Weights of a small mixture-of-experts language model, trained from scratch on English Wikipedia.
Training: a variant of Muon for the experts, 455M tokens, 7168 steps.
Below are experts of layer 3 (counted from 0) of a mixture-of-experts language model. Rows are named router (the router's row for the expert), gate (a neuron's input weights, with its number), up (a neuron's input weights, with its number) and show model dimensions 0-255. Each number is 500 + 25 x the weight over its row's rms, rounded and kept within 0 to 999. Numbers have three digits each.
After each expert's rows: a language model's description of what the expert responds to. This comes from a sample of Wikipedia text that the model never trained on.

# expert 34
router:539530510521540528514503502510495474495496468454446458468507501502483537522519498497486501523455538541487490494524565518554500514488494532476491488529513481491526498517503544489494514478536478516479500499518460518538486459482492511540510484515477548528494535529533497507501490493495489490497496496488532448510471486489497568501470513501554522517522537509447535481517483487490458529515534479491499485514535492482534510496500470487488493518520530472491491555492448475483526516475494498476501517554449546479505517524528471453479514476488511479486509484473502467489482505520497505465520497540522483483511473519559520469486490502469483457549495488493538490512526503489453512468525499463509449472490495486507473513487517484487515501463549548487494516460519493457492516518474
gate1:531497518521504480491523492489500487494499493502519501472510475581496448489485502508532484483488492465475499473565498470539525482461489498507511503525463501541500518495532506501508468523519447500448507486520506454516495507465513511507494460562531463517473508512504526557505506469500515479504488477501490508455502484460441530537501531493514497509500464458503504494518510479499518493526493485523519514452518523483494489506534493491494508496496486461511555488517490490520534508454528497486520470520470517499519520508481450479489531523510489514521515462526467485512502483467504543504445577498458456514533502468468489530501537493509482539484470533524537491495488504516491502472547465485526501521509525501475486467547499463497464465499516502539525481481502541558516488524470
up1:527502536504480477504539499494516494439526499494526496533507513480502514487455499467481525524516504508520521471490493488512512486507509485516545486497492485443568477552539505557472484470488521520478485471478542484527461510503510471533482520516481493485461538521497502507504502498493542526506467500482496503534510497517491470491487455524487463493462510483534501525489494499538506493494536553495507481509523509522482511532498464491527468526518497501433466445546548528533481490509487463460499546521504492498482529525499553515511490490514494542508537501471528534532532514482474490500541536461492514495481484509511523527477486500501580521497471552436492508478492470464516512503492491464478519503553492536506517507514473508516525484500522465503483508489517471514515528460477
It responds to: Separators between table numbers. Pipes, semicolons, colons and °N between numbers in statistics tables, number lists and coordinates, such as 5 | 0, 18; 19, 46.13639°N.

# expert 5
router:509547505509481498489545540516539514491503514446485509512501515518558478511514492520488507508468524530501465478551470532499539513470516499530520483522452479516575454541500516501548494514499495498522493505470492479462536518504488503483505539502473513497472497482539513522535507531533517508490475506466543484547435519456504485506500514509528482488481486536499502495545492520520494461518481529544515534507512531502473543548467496497489492485495492525488469559536528478469525499481520481462484474478459476519480529476507520449543529498481502479509504494458494504476492492484478455507539535510508500484541507527495564465483523509479459510515519506511491520521521495487488561498479513510504482468468491486496508491515504486501544472534548519527488463508483500512522517500526
gate0:497529520480444543469481522478489464527527513501516427523517487478502502511482505495490521476519482525530498458499540518536499543493471499530502487518519498525467494514482544499546514486483465565482523522466527488482508518505506504510474533550509482514466465465473465516541522531501532499471508545514469522548525501540510469495508513488483485489534469511523518510521522482493479483554510490515517488496479487489501509521496541472483515456528474504469486506468499474503527540483457515494504475484512482507517502516483499537523500498520496490528510551481476533476498507493543503506481474516486499544500508539569509524455537515481469508502484500479454486508520549473509515534469493493540533465489524519529524479445491510479479477537527491495461479537510496519499495546560
up0:504509523468509490487496562494523491510527528473500437505515474457517524524492471507497518465528516542508511449514506507529542532497497510470533503517458485517500495467506530511550532509516523537521469504496496529514525525514533533475459535511476501549478448510496496497516477509491467487478477540536482482536469497537475466520514511482506494459507518509549518514508524558495492466548526521553499479522508492499539473470541538514469531454540488506512500545484509510533494496505511535498522497455502494495507503490488482532536484480524500505503497496497498485483497487529517466498480453538480489537528529506572505485481558515487495498533542496474480528509515511514516471509482528511540517482506521492506524470480485547474513501520507506465422468527490519502491506498534
It responds to: Main verbs, often past. Main verbs and participles after was, to or and, often past tense, such as began, released, discovered, started filming.

# expert 15
router:523473490538512521493492482497496533523506472453468465476496519481521496512448501486457492548487527541491510511485501497484528540526506512493475512516454451477504494547480499432532496481494520500459456494482441501504527517474431557534525498530474520503521501501572503489506508514514498486522478535517508524541507512436488479488509514458540491443526496537496518476544494489498478498472484481509512493535493532516550538497515506489471485490467524497538490529508470519482479488471537505478509501514495468453487499516486494504481504501526492469502470498444474519483496557518502531512466533527516551454509498513494516527500475551474497509503504503444496504512537524499485521507520512492492505478495494461494507512465541507516517460534535501481488490536506524509515500529497
gate1:471475549470529498523507503513516475510520549493491556458484504496519497454492511516543509517536481451508489505498534476495462524523499496521488484499519527547508514517475455513452488538469499492533532507502489466493509546526504527504471484497463481500525491496534483509463515500469441500499527474547502534491476494544515481478487539501501478453484508481550507488513503513507498463497527514511493513522479559509519495542498522525505497513500479512447524533489525495508557492513539480502500482453525491469517493480482485515500486509510488505538509508506521473488447491475488504532466523488515470495540509515459443478424450481497471515469484511521460470486500469506524500502477470494473506509553542475534516487455495521474483532488509499514466541463478488462527485478495
up1:477481522480475502491504480478527487499517495486515502495494534531512489448451508454520498505554465501505532502515515547511495456509468486498484528497483543495495484474491535522493500500508541517524508487520502468491493513467512497493507524512460479536505574482455505492478516478486473499480526474515490454478485503470549515516493506506537449429541497517540522469490495557528491479542570500508513485481514520433503506550511476523473528491460494482478491496496469503505524497519536493519479464496501500501516540486513499503507504467515476535471525496465496491498496478508479519533510498501498411480526497490484517526459464460524479542489445466531482449465516487519486520479486484480499494516464480476521462494491513522471541508462512510507474495481497492512534498533481
It responds to: Institutional at, numbers. The word at before universities or venues (professor at, away at), plus punctuation and digits inside numeric tables and scores.

# expert 43
router:536571496518536531476471504488527514484456446469424453519526522512526500452538521512539488511504550499534483512517484505488466482475522545517479504506536473481544463466489526513526484507553490484436532545528517549498492518468450524490515488486495520464483550556507490502527504534487483509489510501524509498458481508505492509461505498516512515515514480516475523472534486497460501499514501507493515496545484477493537524497476506537498461462512441495487474486485543466479469495467520495476522485502504499521482478471505465487478497531514509524505435515513503499484491466510487510482528535524507522492470495516516519497501485536466467513517509471496527476507486508477509533493507501484513497510446499484513522495467522516489517500448517538520462469512494476532474522469512
gate1:443504494491475440491483468493430494502497448503529517501483533521473495493500486490490456514468507534489477492453477481472501527524481493473512508531486443495517500501517497469509520499504506489488513487480499475499483458489510499541465507481540477502482457513500472462463516529513551541471464543522508526467501486441499553541512507458507487530481452525554483461505521514531469507490479504525465527526483493496503496489460498466508509510516515471514544499543473519479493488508485475511533515429497497515468482509525497502514528521531493467489528520544491508486492512486470500514509513459497522483504495512497465513463494502455490490550542455472489502521461475450504488548507451502474531496529504527539526474515509512526478498471532491543505511500527510483470486516481
up1:491508535510469472507485530522466484479488508477531488516516508521525475450521520495528443515475496522529532505507501523438493493500525527506541534559448480481473471468490497475518513469485471468476489505531513528533522511497498518488539517492507475488509463480529472491480521541519520537496459522494537474444428519502499525542483495507457510528454534517511481496526536470489516515575508456495484471544501494480471474502431520498493491496506511528523496500492520490496468488506493525493474520473524514504455489477465525507473493533548527477489495552533484489525500533510492528518510528513522530476525504513486483477532492504484497482520528467499516478530489490465469498485517499505516527510493501511509530537498492515524508467539548563510495509463468517509478540473510
It responds to: Table pipes, auxiliaries, LaTeX. Pipe separators in numeric tables, auxiliary verbs after a subject like was, were, had, and LaTeX backslashes.

# expert 26
router:500494483547525504482440498516460509500497442457527463524482503478520512521464476478494483494479483488530474473538470521535508483467494444474502495540485510484492442483504531471531557543509508515490488507501479529495499509483464504508502542516519446548504505503480533526531507487514511469515513441511505513474495504503540515511490532516515551530494504490450533490498474482460507511513525520496547491534507518511486488512494460518481493515494493480503516501524484518495499519490493526464482518545458496484497478493489453516455518576503518463496470480542477522507484485488482485496479531495491517544502507505549471494564462477491480515490496494501501496517409506511496532492496509525518502467527518486515488508507474491487477554514484520455482493459455518524514468478477
gate1:508464499499512484474533538468513494497531524463520473491509448491482520483530503500495491462499530492514532513535488540506519521537509487471511493481489493501496543543505513471494512483465507563499478443481434502502483484496500518468472461486497531490504536546508530502514510522496542480494522462430563520498510513517520532485487498497528556513446543537508500466452538504473493520507533517539490499498502489521508483527448505521519521467477509494521498490462487454475512478506513511497494485514493487480505499492470503461476516506501487482520484473501484506434493518450538527522485525543537476487493499522475500467513476495519444458516481463465458502509510536477452507526539491524498475496495514503476467544496513533518527499490488460513530456511504507542513499479502
up1:483493508508487492498497458536509546513524503495504502515532477499484504514469518466498516493508489518490514497524531503470496480490480537502491517505512438488483501526524550509485503475515460468487497475501456473535538459567486519489488500500495503529467487487566501509522452506477502500506508477491578483508516515496515493452520509518521487506525487474490508486499517501511522517514496548516468530469536524494477467478471513499539535443465527544545506498537455495524446503548456490524532497531486484464512509505495469467493562478503475502510506455544475475487495497505501539500500498485533477496512494484473506485501503518501539536523541460470457503457499530481489501515509521502489523483501596458519504505465506519478497538492505453491490471494532486491496528468507
It responds to: Line breaks, table rows. Single line breaks ending table rows or list items, and the pipe starting the next row, also heading markers such as === and ====.

# expert 14
router:483568495532488532555515493540509501522488521475496434499502497511514504507498501508507453527463542544506477515548508500542523570507508501507513521523486538482499557521482514479481469494494504518483509552493525590513520483466473485500496487471485520489503457484494516522478484503530505499494476512467507516494514516495521501490472507507470488510477534572442511506478529542512491470487500500479483481508507495495513507482554471515442503524473510513475503475511476472496527523457513491510530523485473511437508474521517511478482508516512451484510519484461531494464480493494472473462515486507500506499476517489575463512514502508495508477554509500486544528504514500470463491494501477500459487497491510452503508500520515498507518511466489543511452526511475493490530448479496
gate0:456481479482511450529486501460512499505481545485528567457484497498478498477498501485505493477493445490495449485506488487470521535522533490436513489498488534522519482497510502569518467526469524480507495500490519503500468507517541472475491522468470512515481512507511481556458480453492510515519520464517506520498503510464550531479496521525512493502459542469553475500469523480527487526494470552495527488541526473503488531507507551493508506512493542492475525452496521504498509525515475506482523504524514500516507493494516466494528489453517483484496503481522504549486469504518488496472500485496504489527496526509488515505482507538449504494496496535516474520525491515491489516523506505508493454519495476509461448450479462563457488521481494428556498502525515474528487473482461
up0:477482481512545483515490483466560498509496502498553514442496527481492474467463492480520474488507483499498474486497481494470539507522533491434494508526461508483526491468518482547496499530488520504527489469504544506506453475532513488496498525526436547516491523533506499542495479476476484510516490491518506500494474539460525530466482535534530503508485560490524494512481529488467492498517481537495517486536513460487483519528512509513485501506468522464492534465486504498479515490527499482477501520531460506472511474512505483507498509498531537491496492501493497553491474506515498524470498512494516494516503542486472548525504476558444494516509498542534477510496476530510461507524518499484477453514481479521467452465457463560468486520451484477557518505487509475505509457539463
It responds to: Lowercase word-initial pieces. Short opening fragments of longer words, often lowercase, such as f, t, re, inc, Disc, acc, commun, pre, split from their endings.

# expert 24
router:504474535483521492546514516503473549481468563526469492503509492498511497492514540522508492480483510514448516496465486524479496508463509524459538478545468503510508508509465482497527533465525500514532481465519482487454523501488534518490484515500512521538477515466485487473503538513526473469493491529548529455526467446523528459513480506508532519496479536493527500474495461476476459482483533517457520483465499502480495482532507552527542536513481510493534541517475522443494496469532480483538498504499494525493495551472499558456460470519522494472491473496492525471519494480519515555462484491527480518455481499459491500509479514507525458490490492487537500503506494551491496520523514479527520497517483487512495532523493469476518506531447540487477480460505499510453506498480490
gate0:475488488541465483462489520496499472530506548546489485492460496529479448527516464483504541507479486495503491528517547526523512546499506492511497499470514477473512461479527483494512496526448475461486538530501555498493503470497458511532507490500495520456560472501452500499474481537504477544429516510516482483514470497534498502525493529492475536512486489500472492511499498534457551483472460471512547519512489481464512522535450527480475523485543513505473473500505442471499547509495514520463536498528518527507484453555479506502498480513473512523505484482487507466532492509467491512494472453479531475486496502475513460488502480477467488503472465494541513526510512476506543472483455511497485479482527486469489481515514515469528483479511521526495514513517511544519509465518485
up0:562545456500503506496469485516451469465498489497438499475547516507497506466459475490501507472509498489461487521519516517519548469486504504519513488478526507509529476496546524476469471504465531545505449517517504508475484508524487497509490482518514499511493484497474493514532476510479497503466505478465501464503490499496515496486551491526498542515469521505485468468487471545458475489512464473524476484516497506522500472507515504523487493473485516513485460490487532507511502474471496502472522496534530432479503486511497492483516507491515517527482523446461451499506470494454528487539464485482486533516537558480564518506471538522518486546507462483462490541477504519470477475501542511475492556497507508524476449488488545482493501525490467539507490535492492492493512470570512
It responds to: Foreign name syllables. Mid-word syllables and accented letters inside foreign place and personal names, such as -heim, -burg, Donskoy, Frères, Aschaffenburg.

# expert 13
router:504487500509479477499493521501469504534489537503465470526492464491503490555495495537528480481475513527507505501542491547467506529522519528529499497546480517483507479500502510504524482486505498487481458503492418486500478450505507497506474525481472509516491483536518520504517478499491500493512512467490494512511493521511460503496530468485508466474502456499460510514484503528488496486491476520491515525526493467488478506540498472512502520493473516534460458487543509500477518496475502506507529466462506530514501489500454495491523519482478510484481553468501492445455471452544476479507508501506502489529551493558558528486556514531495479475485498501461527527496545476451481528515418476505489471467477422489455515485517527502532512481510532473485533484535544482491493473487533
gate0:480543545539491496519493493472495475488506518507531511445535504528484504484509517517490566455495515472457503505523518525499506495508498507537496501476513476524464493521491505544549516457499473482496502509491462456478517484508519474487479476504431540481483502532463434503544477473467534465509527497484532513510505502515507478506513523530461486510558490462511497464474527481511488541488458529490522445494478483516500508506491492500460460528488491518501520455503500506499484466513470499522503441516508452530454513529517470550505496515549510508560545474511501468523452503488469480497484493538477500477494480483512521478452520513474509479492497484513500486478541513517473522510521467463523483500459497465494521518488467493522481497458497459505508490477465503494462504498523
up0:473515548537505508499485493468526454534501493513519524488522511533480483479503523522517559451480528482457507517505518492485519500522522513522487496488514477503488487506496501536543527437534492507469502492480473488459492476492535487512505490485471528475498503525492432486538492506472547467527537530477513520508495525517478496523534507529481477502541527481541493436469514478505500520477439530481558457493513481504519507525516521501475451539483524488495521476491490507533489446500490524510515448518505475515485507512517479555492480533514525496543542480516496483534463508484497500474498465528469524472497489479506519498451507544483499484486496482540501478493537503506486531525546459469508478507473490465490525521500482508534492493463456477504525448494485495504452510483547
It responds to: Verb-initial pieces. Opening pieces of verbs after a subject or "to", often finished by -ed or -ing, such as st-arter, murd-ered, meet-ing.

# expert 23
router:517510495491487533510465490506530466529546482491520480485518476452502468523510482474532422517469529487491516492511498525513485470490499465511509477545512499521467511488488488451514497525496468493471475483495445468498510496512487532477503501512494493506515477511508476510503488435472526554515530469540516479482474464465511522430548546483514544509478547500483510512541492498458496520525545500464471511486511462515463498524512469525482505518495470536515474484506483510501489493509502537468486510527455517485505494478466464497498521520504515501515447541526422537471520474502507499513510521478495507519534503480524501536523498500486505500525489475488507509542442489504516471506512501496508467547503506517553490523494479476454487522506472523499499509423453508520499475502516
gate1:467488507489455500499481504498511539507522494501478489511430540546516549505528438485504508482490505471501528508461492511504531454498524484500481491530527471542513537544506514470512510544499436505495470499479475451512518485513504554489546502521498506515492476470495515492583537490475548520507503495521533483481497521482512471464506524527551507492469470465505448491489479550459482502528526526514488525517477525478464470508493493513535477506491497500529482493488510481513429507462522468519476534496461500497501505504454510520516488511520486490442521511505481514487533500540450522508465514495522521490527492513473451499525511481500493505485487448480509540511555521503473516508465520492532506478457522520491471507499525535495504500481483511495528464491494496502475474502500
up1:491506532509501502518494553464523511509522468484487483506434545504490526499532443462519506483464488490512538506502504505500510480477467493512435527515528505516517495527486493507491522527483438526498484500496519436516525476506520506503496498534492483527520489497525530506563519498463524492510511447534520506458504515496490492482526541535518560499478457465497468475480475504486466503496513548501506473514498548502459429519494528510511491519486464506515459500505489460523471487472498476490485535504497489472491520507452541527480490486513501486463489485514552505456515492531447507501461518513506527489529480534454440485507518496515477504476470485502508518515535527495496488478503518487520498496454509535481465525526524502471507470494494470511519474472507498548486439475480
It responds to: Sentence ends, line breaks. Sentence-final periods, often joined to a word ending, plus paragraph and line breaks before The, He, In or headings.

# expert 35
router:509473476502459491538481499549465500529489495497443430514509484481514514485493502510513530500418533510510531522488516489559497536509495488526505529529493514432451518494507490506475500444473492496501499517534467501487490505460503492515474493490505551519496514525477541476459518514480509479504499503499512447486514543550515509489505488509510486479485498534537495520467520516476524464498501499517531458506516507526494515515555483502528533522536447454510494460486501491538548510496513529532539465483530485532524481488472507533516500509495487481473493526465528518463481483509473480510467481518478497494531483458545521491489465504486473495500488476489467509483502510484455501519498483463540539496481473519524515483513528521508528503514513451507523495478517454502493427472489
gate0:503529471451476506519483487500497532531476546505510466543509461496516500515511499519480529536526553530557498520471519515482485533533512498491539506540468521465440483476507481561522482536472486500489488481504436470474484524482506520485444501476495487500484526474483445497537547519511506499500486494528507499518484514536498496525528505513489463514503540503460504493505518507475504503539507523443500491477516529525481513496476500499484528470520525525541516493521518496488521503527490509498515476536500503481498493490516436510508429506513461498447557500505544489493504482472469496511552497499513502481505466450477523527514508480483490485517488494507504506481516464506516457493527476470565521491509494479527484514501505556517509493541473493509506521493491526535516441448491
up0:508479525540522484493512517486507486480524446486493540448485530516486500480492500474512478457467457464442509472536480483519499484460489496504455499454514477530549513522492512446479513459523512491502513516495552536518503471504493478511548502532510509498514456528507544508452452486493491491499526492476485506468519480460524503487461505482507543479503460494538488511501483486518494513461499492545484509509486467482508479492532506507519483532479483476464482507473485506508480497482509494498475521468495503522504510505487566493503579501491531501546446492496452519499497506527533496496460499503480514527511539550525478478480495516521512503476501500492512491521483524484495549499475525529431475505496503519480518485497500454479484513463516495483488483498517476462478582557514
It responds to: Word-opening pieces. First pieces of surnames and rarer words, such as McG-uirk, Sher-idan, Der-ulo, dis-banded, G, El, Al.

# expert 38
router:513482481496488503511470465493523497508527497501537465492540489484506505535515464482518500524499514515515527480546477504498521483507513456467516472525511517510456525487468513492512494586544480501462491536499459512510554501524462548528514521505477556507523497472453504480529476476487516509507476475542505453484480521471537516468509503559508545470495538489453476535489482462500472539519521507483497495500515485483470490494520462505472491539511487498499495523515464480527497482475524522476487515498448483485508507519479474528476498532475505471524442484531486529469546490450477488522481515489518493472478538478529495470513479495468471515503467511509510509501445495489497505510516510496540446481530445464539509507488508474472508493508482542516433520491467488514479488497516
gate1:457496520520523497518520459509460521498497472544504513516487523509522510530485477500547506529534502468478507477488514484510456507513500485517465509496512529506512496509535474520520548501493489495460479489520484461473484510534525497469479514527522525492499493485506521473517496458504537514501479507528509496516469513533516473495523521524549490502518463460514513537443514512475489527484509490509497516495514451469504517505519496496520477468513534511504500472487476507473491518456506509527535519492549527472559514481510554523510472495467536582477517503526488497486534484518516511451481473454512526504569490514542494494484469515491540487566483485477467521475449493489484519505499534519522501503459557527536484539563488507447504496487501475540503494487514522512550486493528
up1:511500534559506503457543497504500476536499510502509502506482508485490501489493493513491509500485516509487504464514480489471503478533496489451478480495466500528526520532495541492502475519447450500528511507548494503498469474505451485547548496510501496523478530564474471521518517497481515507477519527508467513477455486482520467489499504503497515518517465516504506465517497487510476472537515515471513459517449490509494505530482474499513470513483479512484500496552505461512492495518513503476449451498499511478454501509539515496509500524494478539490484509479516495492491487525427459558477514499468511564476504513428473567491513490494536486475521487489486528510508487475519527481485507489543525478502537543504467530467486499522466529464484491484558480446506543481444490476485
It responds to: Paragraph and heading breaks. Double line breaks after sentences or title lines, heading markers ==, ===, and sentence-final periods such as "title." or "ers.".

# expert 58
router:484589512509486483489484496512511526495508521487452517497495518469504520480475485509519416537529497531504525506517519470485532476513472507528493463507493535487476477470476543477489485508528525518521486496507519496487492481531496476509487482527465531519474465482525540525501488497507471500497532503512536495489485525467495512518451527512511482462520517497445496460482512497544504491488487488538541519533473508504527473522501506560491501478484471501519550498490512509513479508508522498514465522575457501477532504529494477515534497494513459425499496484526507480524525527496523491486524499497536496495544480468547498505515493501524514519484521499517518498473528523517461514502489511476510442521533510461498462516422485505473492517498513561502456512500451509540504470480512
gate1:499487486472534479501494485477491504485520519488459508448542485485471502521536497490522491518524503501508502527461516460520531537462504513506464479517507482510514484469522518482516491501487523521537491485502508503492470487488448475544473504502473538510478537505422503534518510526522502523523534476505502511484480500541506515520500497466506522483533514506506502499446493468497523495481500496531526536516515488557541460493534532510495495456495517464485531489536461477513538507534470473559501497498478505536474503538548522526571492552561503540517550513532487474521501542468510505528500491514539480508459501534481479497504496496539499525495489491523517504458485483499499502453486500519495529477504531428532450483510496468501474503481500465488502528495501471521473544526491
up1:494519508538464475492481494508509475508483461502576511542474524520519496476451509496513519456492472499508498470533496545445465464542497494485512509495487522518478478529495473519489491509510469479480511502489510495524506497527533501467506497474543483482512470480571507497488505470493523461478476527493480514502509501449499493485505525553503472506487481485540541504529502531510480497528484525474467481473512532451446534509485458501513492523510506513498497510461514526490498484482529508472540472471546482478504495447484464473430522464414493453481472458471545521486503466537513492509508535495460532487530502481521511488473497499503527474503516499492454494539533524490535493502500519468496474507519495530472541485496499546514534494517496524491504486508523524491510467482511
It responds to: Person and group nouns. Nouns and suffixes naming people, roles or groups, such as wrestler, novelist, theologian, player, club, band, students, often after a nationality.

# expert 42
router:496530512510487485547500509525491509469436486496482454505503485526467539495480520508480497502459491491462533468462475558471529510480488508480523464521499503514457471532506486504459525488495502535520492513511447498455507464503508472435517497483451472521466479506509502486524544494499502524494490534531506475499505511499528436495486472516530519517500513506521469488509460501491466421512497516499513467521474498506525501505515523517459517482477468480536517453474494498500467490561479528504519519513497453475518543474463539502478477489511505413471505524494523521487487439509486535481429494509505500439474491497530488520513496506503501518484518474493486486508487522493511496536466485528542516525481501509455501501488492516508492517463509504471511478522458508468506514504488
gate0:565515517508528530481554475470501466467489516472548494531474524495528532465515499489460481483463511478483485520559464508505482436501502501465459505490555486543525491503494534507482512491491511510488494522524529517534512517501480492540494516499482506481548542477519516509456470501535508508522504487470446501503504487515494509510479464523533469468428480500486493449502501485504507489494476499516504558505498544488524540491477478510463532494530490518484502476489517507492449553523472553498443513526474495448489498501470513501528473503506504530515508492490485506537500526487525480491526477510493519492533536528539527556479490482467493540494493527518524473452500450500485474512492508483476481471477478486497480491483499484461455497535487528497479503485470527499503508538501
up0:507508508528540505494478456460506507473454500501480484533521489485461478508459513518510514496489499480465466476481522522536506509497460461526516439504519496524512485509562488521490506478470471470516537507474495480487492474486506518496476530514516438493461515499492503470468547499457534489509480499557465526507489489490525419478507473479516523511538496471565503499461477543455489481440521550504487446508473475496507511545485492467496516459484529473511499439455487552504453497499481516467536512507512500453518495461509525486510495489511552521483486491463464502496517503506490484505497498490484513519468497496486481501461503492496473503512470458479495514479505495468517502503465494479511496473520510506479505485456498541496474510521469506517522512536519520509550477466489
It responds to: Personal names in tables. Later syllables and surnames of personal names in sports and election tables, such as Jr., Hunter-Reay, Singh, García.

# expert 8
router:502537509471535514520507496509524515483521474475535480498518459544474505464524480530507504492516453488437518466558519505500514495492523504485527511504523512490444466468474497483435488515515484512516498487468473513494571484467520501490529462502484506456543482486536491515497481482504468499493502511488486484495484509468506536492506503505487514501482506535470465502509460477502469450492510492515467485463536473498485492482490500464503465489482487513522475522482492464495500500458504591522478508481462514490481509504511484505512476477501494480475534561489524484482455459470453462529445422497515530494474496508498492490507506516524462503533514501532503526521477519498501480501505483533510430539513529508449476521505512481489492488517520506489455467494495515471478503547484
gate0:483515482481494441519491499514507485444522524507500520487480451496472500508505519498524491466514474473473451449512541527475556485509488490513529501489464520555525471477501507508530451480495511471501489510521486475528499486480465529472507453508475491512481454485514495459461499505486477481519504494492478503539508521492488517498525482504520482532542481498510455512543519491506483507475524507495471505534444473490493449496503525527513491525553503546488454464498476519506464518501543476501506548448514530473519502480496474479536450514491513472493480453496527463466432490519462507499510501491458524533512492498507519514522524524500509497493482493498535497476490502525510471489479483482530519535489478536500550522532544478511488512507473506499527539464495488547471538460547
up0:497483508494508451543510497549462444442529546510533510458489445478470467500509511505517496492525470491514470473525521499473529498484457493490492504466444517542527483494519503487557477487527506491491478508507471469511485506467480520492472462474521497525475485519553452457458498479473501472529520527487509536516476502524526485508519477524506497541502466497553477493526523483526489503496519492481464502524477489519468474494478534530508503517513500526472476483495531522517489532513503487502530561444522519497503484474518474473497468506513514451485491501509518480484448507526447497465511496469460494540499512505473506498490519513504535471444493494481532508508487492504503465474497466486484531491488493561506524511503523504520499509479507472532496548455520546517452526472514
It responds to: Demonstrative determiners. Determiners and adjectives before a noun in running prose, chiefly this, This, these, each, new, some, following, as in "this period".

# expert 11
router:497515470504443527523514482504500524453487504528456474487540487498474536456514533499455497478468496490468474468509468455515516490503472483494518494510493528458466512506527499478493558460468492518513467496483502485477532459528575474467479508496506468516462487478516508498521563455520532489506524508509524461481524513525519474471519500505489513526478522499508467496487527499514472467451494484526536486511457481495521499551519484481464507488481495433522485459455500522510497544550508523522484502526500467495539501474478506526532533483528523501508498509513513519534496474508533449454495514481490506497497490468504501517459458489503462483475476491478497512493457524485486506536479504467516493493531479519478531513451508493507512491478527486513468526518506513429500482471470
gate0:588531531496570497528504465499487512530509514507500530521501510511530497490539483513513464483480485535457433506519505506529519477539529525484495513491504531533505516516495509487466490537532461506475493469470506551523511481517481522500459527497528477535515503485479501530572471511537508435537494503496538522517490472482475487477489478545492484456474484528464480505483522514517523461489486500503489495484547511525496476467498496497465515516514508520472505550513491520519442538471508499472455508486471497449550498493447488526519507491508492477502512497483538486491452531517517491467523480506500513494479474513485505523499479486529529482562537516519496493482511500516490500489498488487512478499566498471500470491514519502505491536466475487501496523506534527562510495501469
up0:409497502481475484497504527486519505468464519464480482491466484463473488536441487506470525499539490492530550513485563530470508492506512503491512470466493491483502473481477531540538487467527517497541487510511490480498466497493529511500510494497476514449486502520532491443453522530473452556480471497510478484519518506553519489551511492497512511524537518469516527532491500525500468521510490466494527503484453477449492473505513524499497492514483509496525519478509488523493530447521487498500532512478540543492448516500539497478523510480478500522522473505525500533521523496512490541528490529465538485504531503491524501510495529502464507483481519534509511502512510494498535469486515501514509476528485469498545555505499522503510513478564485516495498507473433506449472531515511
It responds to: Surname endings. Surnames and the final pieces of personal names, often before 's or (born, such as Smith, Daw-son, Lunard-ini, Part-ridge.

# expert 39
router:529501468488505480498532531507516502509525505474488496507478471523505466482534499507472500529479508540481467495523493474509495512466495499501527530481478533478511458495485504532507491483530514479475503471489526515501563461521475540515472448526520482518543476520503504509519455459494503477521509507444501432563464536470475525531507461476478468511501466544432492482503498449509531502492488491535490522503532553496473495482485506491524503537483482532510510446514512483477483507473532558469472522557466534475526480478465514493527480498483519494510481547489487458544470529487488519531479501550463512475463512522505474503530503493496493490483470486501498479507518494471483469502511478503476437494482497470501471511482519502506522507530486517522525521457457532496516503530504
gate0:486530484496538459475485527486511482495488496490521509474516501505475523484497508498502499517509508486543466527471550494487484502509492490563551510459493509508510479488457505494500512461465511492529480490470515462532498506464526484513488473485495529496488501527535484510462482513493501539483529472508491487503505468498519514518405528503478482524496444508498481506509505485508521537467482452501513533451553487499484550469479446490476547490512484504464549515498496504431487529487468538509526458539459502480498544528459491483514498499493537517542494514477505479495537519449520498522454490533528475470485528515492507528515486493525484535502425511470523500499495517467477521536488486488501519503502521501467515496461498520494463497524445497532478469483491479481476466494473
up0:535493476492485492487502483526493514541505521475512469525481486484517478512514478499516484477455504481465501469532433496499526430515521514463481486483533518522465499513549516492472503527520499496470494502520438501477501497547501509544537540548523481518509516473474531486525491520480522505516498472498539522517469522514489536492511498484531491461479513483490496503496469529472471444551516532529485511540468519543498448546520547536518491490501476496585463488528521493527483484522511492507465540470502522496495486488525558495526496492506469429437507500495486538496481502499489490485537504494505508506518491522532478489525515527476501503523507466493501519466484473477497505486483523526497481497488509492505500494549503470495506491479580517516485537499501524463535505511518
It responds to: Quantifiers. Quantity and variety words before plural nouns, such as several, various, many, two, numerous, a variety of.

# expert 29
router:511554488513454502543486515512464514522489447502450475516504497495515490476506518535515528511444512465536543516494486523511506573481490429528467534515507528462453517517464464466467506454500489510540523514536500479492493506452512495497556513481475478522484506519487504466526501523511499467510516482491481530491512531549492488485506460481487533483463519505514487519498538538471491480477495529498516456526484491509525510552548492486511519520529482461466475466519499530536530503500496562533523483511529459526528489484489499532485482526493509506445525520499503527478505505495480483549507472511507494481474458464519547490491467515503486485523498504504500496488515517502506476503469454476507546508483497478494555499500512516519527487519507456522524508544517487471513499499471
gate1:538515486482487511487470493517493491497530467454533534525469487525477500484472462482539520458493495473503509543524514456488479519547506503501532530498492498485481470493519522518492469534470517506492473489461509515518513492542524494548479528492506477479488519447501460467455498456524495545487475465493505460477523454488514473520529536480497506541490488468509513541492499477535504523522542499536545520521481473530501502489492482479507482487507499527478492488509502467476525489462511486521488568497469473569512511524456500515466482489482510500498519515514508502486527503523529470528524496499491522504472500481556467551517497439558491506419502487489465500512518513496478511471464499503498517464496497475490516475490514500476549470473464509548480490511539484539529498533485
up1:506507441513501506487528533507490486466457511539501464521508503500543519502522502523511487517497504513506487499522478547507490506462490470542525524468506478521536487508482504527523507511506440475502536516494511452500474462483488534455510470512508544518503473520483490533540491530459514465482527506503520515531501503501472504531496519541507479463503502514486486489500498465484546514499485522490462530536510526471490525490514484496505537509523520483499493488464543510518467493497495484458535466512509532491475468508518489453502485500505468544525491507481519523507510476464472532480474541449497475535493512579469527505492481511436517473526493516546482537475521496497478464509540503491468461506565545544520532491524474516520432455460525496517520501471473493500517501500486
It responds to: Name-initial capitals. Capitalized first pieces of proper names after commas, pipes or dashes in lists and tables, such as Le, Mar, Z, Sh.